config = dict(
    balance_loss=0.014,
    balance_bias=False,
    init_std_router=0.00749,
)
Below are experts of layer 3 (counted from 0) of a mixture-of-experts language model. Rows are named router (the router's row for the expert), up (a neuron's input weights, with its number) and show model dimensions 288-383. Each number is 128 + 32 x the weight over its row's rms, rounded and kept within 0 to 255. Numbers have three digits each.
After each expert's rows: a language model's description of what the expert responds to. This comes from a sample of Wikipedia text that the model never trained on.

# expert 12
router:126100141115105115151155115066166086126118122091120078126078118104140158090190156089121144141089161186102097175070134152149131169124115109110120134148164118167146087114161064093143138168116164119150082129149086101072159077162137088178091107165067195141176087161155154168126103136135144126
up2:109182165181124149164101143089127122139206138074165096133187100182098114156156141070107192105074167137069105123109090129155098100127129167163130139156090113175101080072126064126136170114146130092142137065084167160108102098140175084126090150148157157088158139118179181154120130152197114129
up3:179093182174119130111114139142099134082134104137111190163152177138098124155113094157131088168134132132133137157156154138135133130134142130132191152146098129132122124143118135079109125171106175098091092123147110198120140070122125074135089101105088093158172081072156161169143162143112183139
It responds to: Census and table cells. Table pipes and words in census demographics text, such as population, households, median income, had, of, and percentage figures.

# expert 8
router:100149153086169059174119139112164128089114152103146098135166127165102130174145123120136135125071088151122147126156074139114100082105111157140120133122155148116102139129067106187161109080096095078129128097119100110105158092092135136148160128107084174143070089102157106145120163085108187166
up3:116124183136110147135156162136114127071128116157138163108160100132108187127120107153164101163087140092188112169164082107129142139110105085147148095137069142152125133134131130118181139114114197150094069132143059101072209084180108127056119100142116152150147182156087125166103134102234172070
up4:141133148091143098193171123132098123069108130116137147140144175134085075162114138118132106086083136116159143169179155127097126102142128121094218116152102084143127115131128121123126173122127151168191107132141077127133162124125141118178182122127180172139152102072093123169147131134179206078
It responds to: Parentheses and odd fragments. Opening parentheses (born, since) and pieces of names or words like Man, Tur, accented bytes, plus digits inside coordinate strings.

# expert 13
router:146139139141112149108078171132165123111116101130141164082107153128117046095146111123158108084147119101080140117133143120126132113062143136098151073126060146165141153122059173134148106087110116156072109148166136172139138138168115107146173171119130123153086142133129176157145123134080120160
up5:058119039147111103160124122086158155131152169127109145173185145143138061104106114136147165085109102140129132132143102156151115102089152203094122112148123115150104200112162101128118182158151076158111064093087149130130123072126101127155145125108163163102160107102109149196037119117134127135
up6:144135148153118036213125132131100178106152131115155196102114098150051167098112099143160180103132163099152070103135126163095107131142132130190169143147169127127149155127117147174114165141113112137109123111133148154068144117160058122107088087105107108085054114046137036125081134171178107151
It responds to: Locative prepositions. Prepositions of place and time, and the article right after them, such as in, at, during, near, from, on the.

# expert 1
router:081124137149140154115194156171128120157111093160139127134154160155165176123092111083119110155079103122122051114103168112155133196104169140081113152099110113133191112086130073159093153141135151156072127113138139176122121092172138094137144099135076082125102164095142169099109108170138082144
up3:113136091137163129128157105146132096108147120106099120093117168082203088111122159075136105071193105174137067135094149159101131172147141091128101105132108130067135110096134112061107156180154107102148127119122104150173115157153146165111100106161109124130133141143112067183121118123115074101
up4:099114122113156106117150150110067160110134182131130154087144144159160150128151138107148126139151127107136135162191091092171118106091093107141176128145078108133093153136107124113131102111129126081091135130188136134114097092190163135112088159130100156120146119119120113186186138103166194139
It responds to: Name-internal syllables. Short syllables in the middle or at the end of foreign personal and place names, such as Fu in Fuchs, ville, ia in Mariazell.

# expert 7
router:114108132141120099131118198131151137150147154167170110092109112146119162108086111158076149212153112110105136081148159109075154182126130122104142147162087073109130116079093130104113141076111105104162107174114155143110116134098124152096135097051156140110121087142080180118118146129109177136
up3:165128130131113173106115179080106155130149157106124158117051137099109076147139147100140124141126145091144133150126156134091163079154088139090153173173089153198150095070113088156138078084133129112112156147169113135084134128136164136110130143155169187078188140098089202133090117097138158128
up4:175151146134161104118137155113134139052121110160168084141125082153205110143127080056175120170123182124089113141204171155120175085140108096135136079159139144159155114152167156132137133125132131129114159051164103157140114147156139117088100191077121083144080109097092101112128119167129114104
It responds to: Month names, date prepositions. Month names inside dates (born 23 February, died on 6 March), plus commas after place names and words like located, died.

# expert 39
router:186149130111102136111112147099127108105175082118191087119110169113190131138098125119162141092178152205180119132143185099104111140117096086056146116208155144106113099123151092125128102113131111152138104143146088130103125180105124142131126177155109209133117108176146085158135112115155171125
up3:144168081200097185059196106213142175161148113161198150155163108155083121177153214121130141152121161138140202153131138115121183126145123160159196206130077082065102149156168088129169097124134108161077141117154150102129128122088097117093107171111098137140139127103154150107139119163149160120
up4:131065103181144120143085144137152126113144173116171118097159090146148165075126170138151082077110174120101174060160104118153143155133087162158161170096136148104127156079146151122163149128128080175143090126121117143107113132142096130166129116139117076116120151124135156104063108159114121085
It responds to: Award titles, table cells. Words in award and honour titles (Best, Award, Outstanding, For, to) and cell separators in election, sports and filmography tables.

# expert 35
router:138144128116110118136164098116095110135092092177149123100095146158182148151150124088124188114105076088147067143151059107146109116088136087094091144124175170146109074160116154099094189113119095130109101134111121053094144143066135167130117160131148102138091136087188066187063145109178077103
up5:168110153147131181077130060129079100145094124112115110091118151115124122113122168095131110141180147137121082152170111115132182141120121103089135144187119099198163137105138126130101099147136145150187085197093112122163154132151124094120154152149109086120161049161146124098173109146128150081
up6:126126101120137179093130160067133204130118121184123219154094132095107119181051128168138131174111133162159117136100149108141101137151117106208111146157151116162191113126059151079129111142125137143102126080168106088165154132121178127122083141109107155134135125123073147133190131121108160156
It responds to: Paragraph breaks before headings. Double line breaks and = signs before wiki section headings (== Awards ==), especially after music chart tables and album text.

# expert 31
router:091137126121129150116132177158067150087125071149116083106137084113091170161067139136185139142108114158145170129125115088114124164183146110064149120091123109117152115145086113107152169151114185119131128085120117115164091142157134141114080072141125111086126149140081126087113062143157101155
up0:121131231119162097154071104083121096085132158153146091113181129084130145089132133090179103092108149094122101080155133132144135134101127159082104123124125144124173074140171176144121141092152139112205105127145053186067115141124107121108058114152112152096138098126209091160133111134171117192
up1:125172087101163057155164160143093128152119178088121141092155196156143129138137097161114107117093119073156162134126126195103102076152090151157152170141089133098072185097167122090132124102124153168120129179121081138106088137138123137106110153131200166096213179094084096071107185106139115127
It responds to: Given names, name pieces. First and middle personal names such as John, William, Matthew, plus name-ending word pieces like -ren, -av, -ings.

# expert 32
router:106156139076119106181185052155139120116134146152114091161166125147177123175103128184185145119179139097098155108176081096133125092150113155140110126116158101131172099178170102152131126110156056061145172137083051167101183104094119107088089163101129142155153089058162132058163172101093126177
up3:109126090102166094103129142114134113112182140149163122124118139142105123082097159101133157108139134121113150086099154158072155129087108165126152136137116116126071127126094181096152113174145092159097131165148142119160057123126204169130161142067165087101135108166121180139067110137119154081
up4:133212052146112084163104162117117141119078141158138116096117109133147156092094192121157144114124149137095103117109113095143091137126145116165185181135069112087129098102011175128175089115134092154110103120143152137145121159126113094110108130091115163134124155121117161143155117150059074119
It responds to: Math markup and stems. Backslashes and braces in LaTeX formulas, plus first pieces of technical words like m, di, contr, cri, phot, journ.

# expert 9
router:209101024127087098117109185076136131164125154137097127137135087087106091143155099175162157172149100183142068154146116190162128178102187102153072139116155141118072132096133144119101172108085128090171113133075154143119113098110127167100105136173108169101116135141136160136089160099106110162
up3:114088116090123146132073122109144171123139189140161190139129076151169170141152125169109171110113142168143122114125118127156120130110133163160125142135095116115075133156108154109165133076114078084130081149186089106149137103118158094150146114135086110098158107141135131070121130130173160119
up4:102140061137139126149115094126099129128057154184133199075094177114108107131116120141135113043106118141132103076092116157114125131120078131123124154151145091108165123127088102134141156158141121093067116098128137146116100112205077105171169142111090178132122158146071119111119115139126094117
It responds to: Codes and abbreviations. Capital letters and fragments inside codes, abbreviations, table headers and coordinates, such as B in BPG, SMILES F, CA, 2006 VY.

# expert 16
router:134104171113120168137201097130133048100074140085087140122139113079147101114150084090110112095171138074114117200117167109109114102133159151120086075126076138211107180173087081105143164111107162107127136112144177137182107113114101127128144125077070138133138102110146127147168155101097142117
up0:104154077133154120118115106148121117142174117114124131114088107192057104092111162183146010149085149139183167126045127100095129111168091101160173183141135084117128161110147151147150131098110158201148157092128140113115141133179115135125158203190177142138117158121102120095081095177129137149
up1:120184137174066176099115092141099073120119154100109150149104108121155064111133099159080110116121088079157112098103199138142126053163114103121137056135112120106107176078086137115212138161146136137100150131112094128130131135097107105117165121092129168153132131072088158187116150115104173131
It responds to: Taxonomy and compass prefixes. Hyphens in compounds and North, South, New, West before place names, plus species, genus, idae and is/was in species descriptions.

# expert 10
router:140086142113172124092105182173206176144174144112136156118123189097140092102099157166087083109194107091181138166132101167173063073147141107083091105133118178127108103113129161131137141135161182159127136116138150099133146120185100188101141170085134127081100165113143116100175163106123115117
up5:128117121147075136175144138142128159164080197151145043142105125109127191093099167142106094097132156108108110115156107123113102165159095141142126121132079104080149149079133183159182073080162147153117118133143107119086057117165112106116131121102144150100131154117187111133089079145155154154
up6:062128115082165176100090123155098141141099108140145106044160105108145110168131101186159085160136098151170130140112191141092176068178086122145147149164135136150162146135072165131082081116154110133170158150107089168103123094142197096154109114149137117137178199110149130150077076112096119172
It responds to: Line-start list markers. Dash and pipe markers opening lines of infobox lists and tables, such as "- Location:", "| Date", plus section heading "==" marks.

# expert 0
router:147102063124118114084168119147183181139173096084120139185158097188129131122114163118178154195178131136135122161098110173135156085141128164187162182216095163155106172101164136119107201123095104141169115069151152092136136108182116081128105151180120124090101142131070141109097076122045160123
up5:154141117112121131137128114139103119140110129116115162094128086125096138086177147096134129129188185117100148128147106128157077144167123097128167124148111094173132159055141115099136120168169103152142196184158151159147108087143066106168107165169220172160120166155136152145183114107129092089
up6:146132148115089094115149114140155150074095091145135167163142147135099118150091072174096143154122094118127142113114155090155096096063163167135173138146085137105137173113097152132115101120146128170073189102190100160161127148158088145151111120107114112123121124221068156139090155096165122069
It responds to: Clause continuation joints. Commas, and, but, and subject pronouns (he, she, they, it, who, which) starting clauses in narrative and biographical sentences.

# expert 38
router:140083158102159135099160071157119098068068081100148130080091183097149145119086117071133107131072145102127105139120141129081130096139053131107132124101112162114179083131192127090132165130166132149118134105165101118094140146116130152142154107133168127108112151125144091141089193070176166147
up0:067112156167152114116095153129111168081087148153143157105107129156107177099171159080153114128129152082128160095106185143119153084121085094083133156134132143155082123096069134106066115106096107166101145187144094118123025086102172159172144101154126103161200148122111147136143116164101098090
up1:071111068174137069164131195115125119124136108132120185136119122131123161058122106091143132113098108104138176163135128115111125146155140216105141072153099131100128131090118130100100113149080128100117107110124112088141080092159139124126166119115076213140167174104136132169068105120102107180
It responds to: Pronouns and word starts. The pronoun "it" after prepositions, plus opening pieces of words after articles, such as Un, No, vol, mus, cerem.

# expert 20
router:095155139203129054126073144147159168151146098075088105059081154163112080094137140163156179108117150108152141209077170152148103113125114133105143155114143180133069139177141187162178114156114144095164096102120139115078083166108159109126154139152112162114143124160145082086163154110143151060
up5:084136118115130185174097116108113132126100121109138164147179078164141052073138092150191075119167108113148121131122132145167109105200121191130186131134135100137108127142166170120149119120152149119161159095163131123144093138152143149117132108178123170149157118085103149125152076101158139127
up6:125128146150121133157144099169123197155131057180185110152148140163119153195160151130118173099142119142075173186102085134126115124140116134137109122158116105116083132122104138088133103140185069139122133134159077072148116114132154122147135179126137199073146092173105126101111114146144156106
It responds to: Word-initial consonant pieces. Opening pieces of common words after articles or prepositions, such as Sh, Ch, St, dep, comm, cont, ex, before the rest.

# expert 27
router:127073129221121142136103140123117146093143098108213092157118118042098100062072107105119112106128156110119092059165150100134179073149148169157144095099136153107093128139169136121082052119123138144154074172120065153115131119152164100155081064115097082205157121103162116226122084204115097186
up3:131134109136093141152124137094131079069090080113166153139131129161143151164122150146146132101136111110145143124150083097174192116134138113143126160127104111182150166126177155143161116171113109094162126140127092130130113077099181136158146102094152120108102139134160189112135095091116113103
up4:163091124226154113131149085123097143121114097121128112127091112081156122153108190154176101139114173152137092090108141073114131110110096133182144078158159117138134136167132128146096138221161093145165115081122094131151128172193075144166158101146154156172119060136132084100058168125149104114
It responds to: Word-stem fragments, country names. Middle or stem pieces of proper nouns, especially country and nationality stems (Bulgar, Colomb, Arab, Turk), plus apostrophes in possessives like St. Peter's.

# expert 30
router:115166123116161141135110189163107123082174142117119106164147171108175106115179108122112162106148164135114138114154143163103129110127098176103109120099158056104100111131067085093152110130190124087156152165139132099115152145122155074158096127104118124118126126120147100109197095158100165093
up3:076132144152091128126177187100145125087145139151127088102102099112141134059140121146160138162169135099172118121059146138098155173135081165209200162128172094138157108116124162137105110082095101099103089104166163097157107105135131098160181084154143148120136169141065181146101134132152122149
up4:164132117145174163147118099137098166070123087126121135068097164116150210145101153197136134109083092105109131112123110057110202111107138202089160129125140106117141179171138152203102192131127096155112084128142094121087116186156119082144119145160130132092100147086094103065073116159114062112
It responds to: Mid-word fragments. Single letters and stems inside words, often after a first letter, such as c(ured), p(inkish), foll(ow), develop, sign.

# expert 14
router:111176153139147119163105093139136118125137112155136123142136134159159123105159135164097177138147118149150050153189110095143185139144098130130104125109143110125150098097113141122100088102124090134152159151152130126112121104205141153173079127123101123055115180102137124184110130102124112109
up0:112114156093163160099125143121069084156166174154105154155132144116112119078159128143126142116089139061094149146217142132189148139095154142088171083136105098127149179134111131080182098176101115098181097117111083142149152062128110098097127130114120108143160099147134081140068092123110117145
up1:146130118133183168120154129121177083085147175189148108100095102178104131094171160101145182171142093119113102144145067192070121071122133127131158107135135141116149134164138187140110153135160087143142156062083097170120138115189166153112123078110154172118165109131129134128131109142100110123
It responds to: Word-initial s, abbreviations. Initial s or Se pieces and plural endings, plus infobox labels and abbreviations like Dr., Preceded by, Born, Doctoral students.

# expert 11
router:115077083122185123110120158080156153142117143196107136089134138102103156099164122149210095096098140158133066121081118074177151140102151168109152093132147196103171122090167132134077109124138119172095176125127167142146124175097113174165124124145107169161118129134123138124152120155091103102
up5:161162102160123026135145121157108109135203199164185126118146129106119141150162104134122152097143146164181105109133156168124085144127152167077131107159156139112077144133104042163129096139168121049152137161098192195164165145108096117075114170167133114105087107117168113195205107164120131178
up6:110145108109153113185161115106122100124132151132127053143175084166116171084208134135124095177114112135126119123117148134173208172147158160120088135119112162115104147149154153093108158211113146113141120185133115144105068111113123145175151099148161099126213137086109126137147102169096109096
It responds to: Table cell separators. Pipe-plus-space separators between table cells, especially after player names with country codes in tennis draws (ENG, FRA, ESP), and colons or semicolons in lists.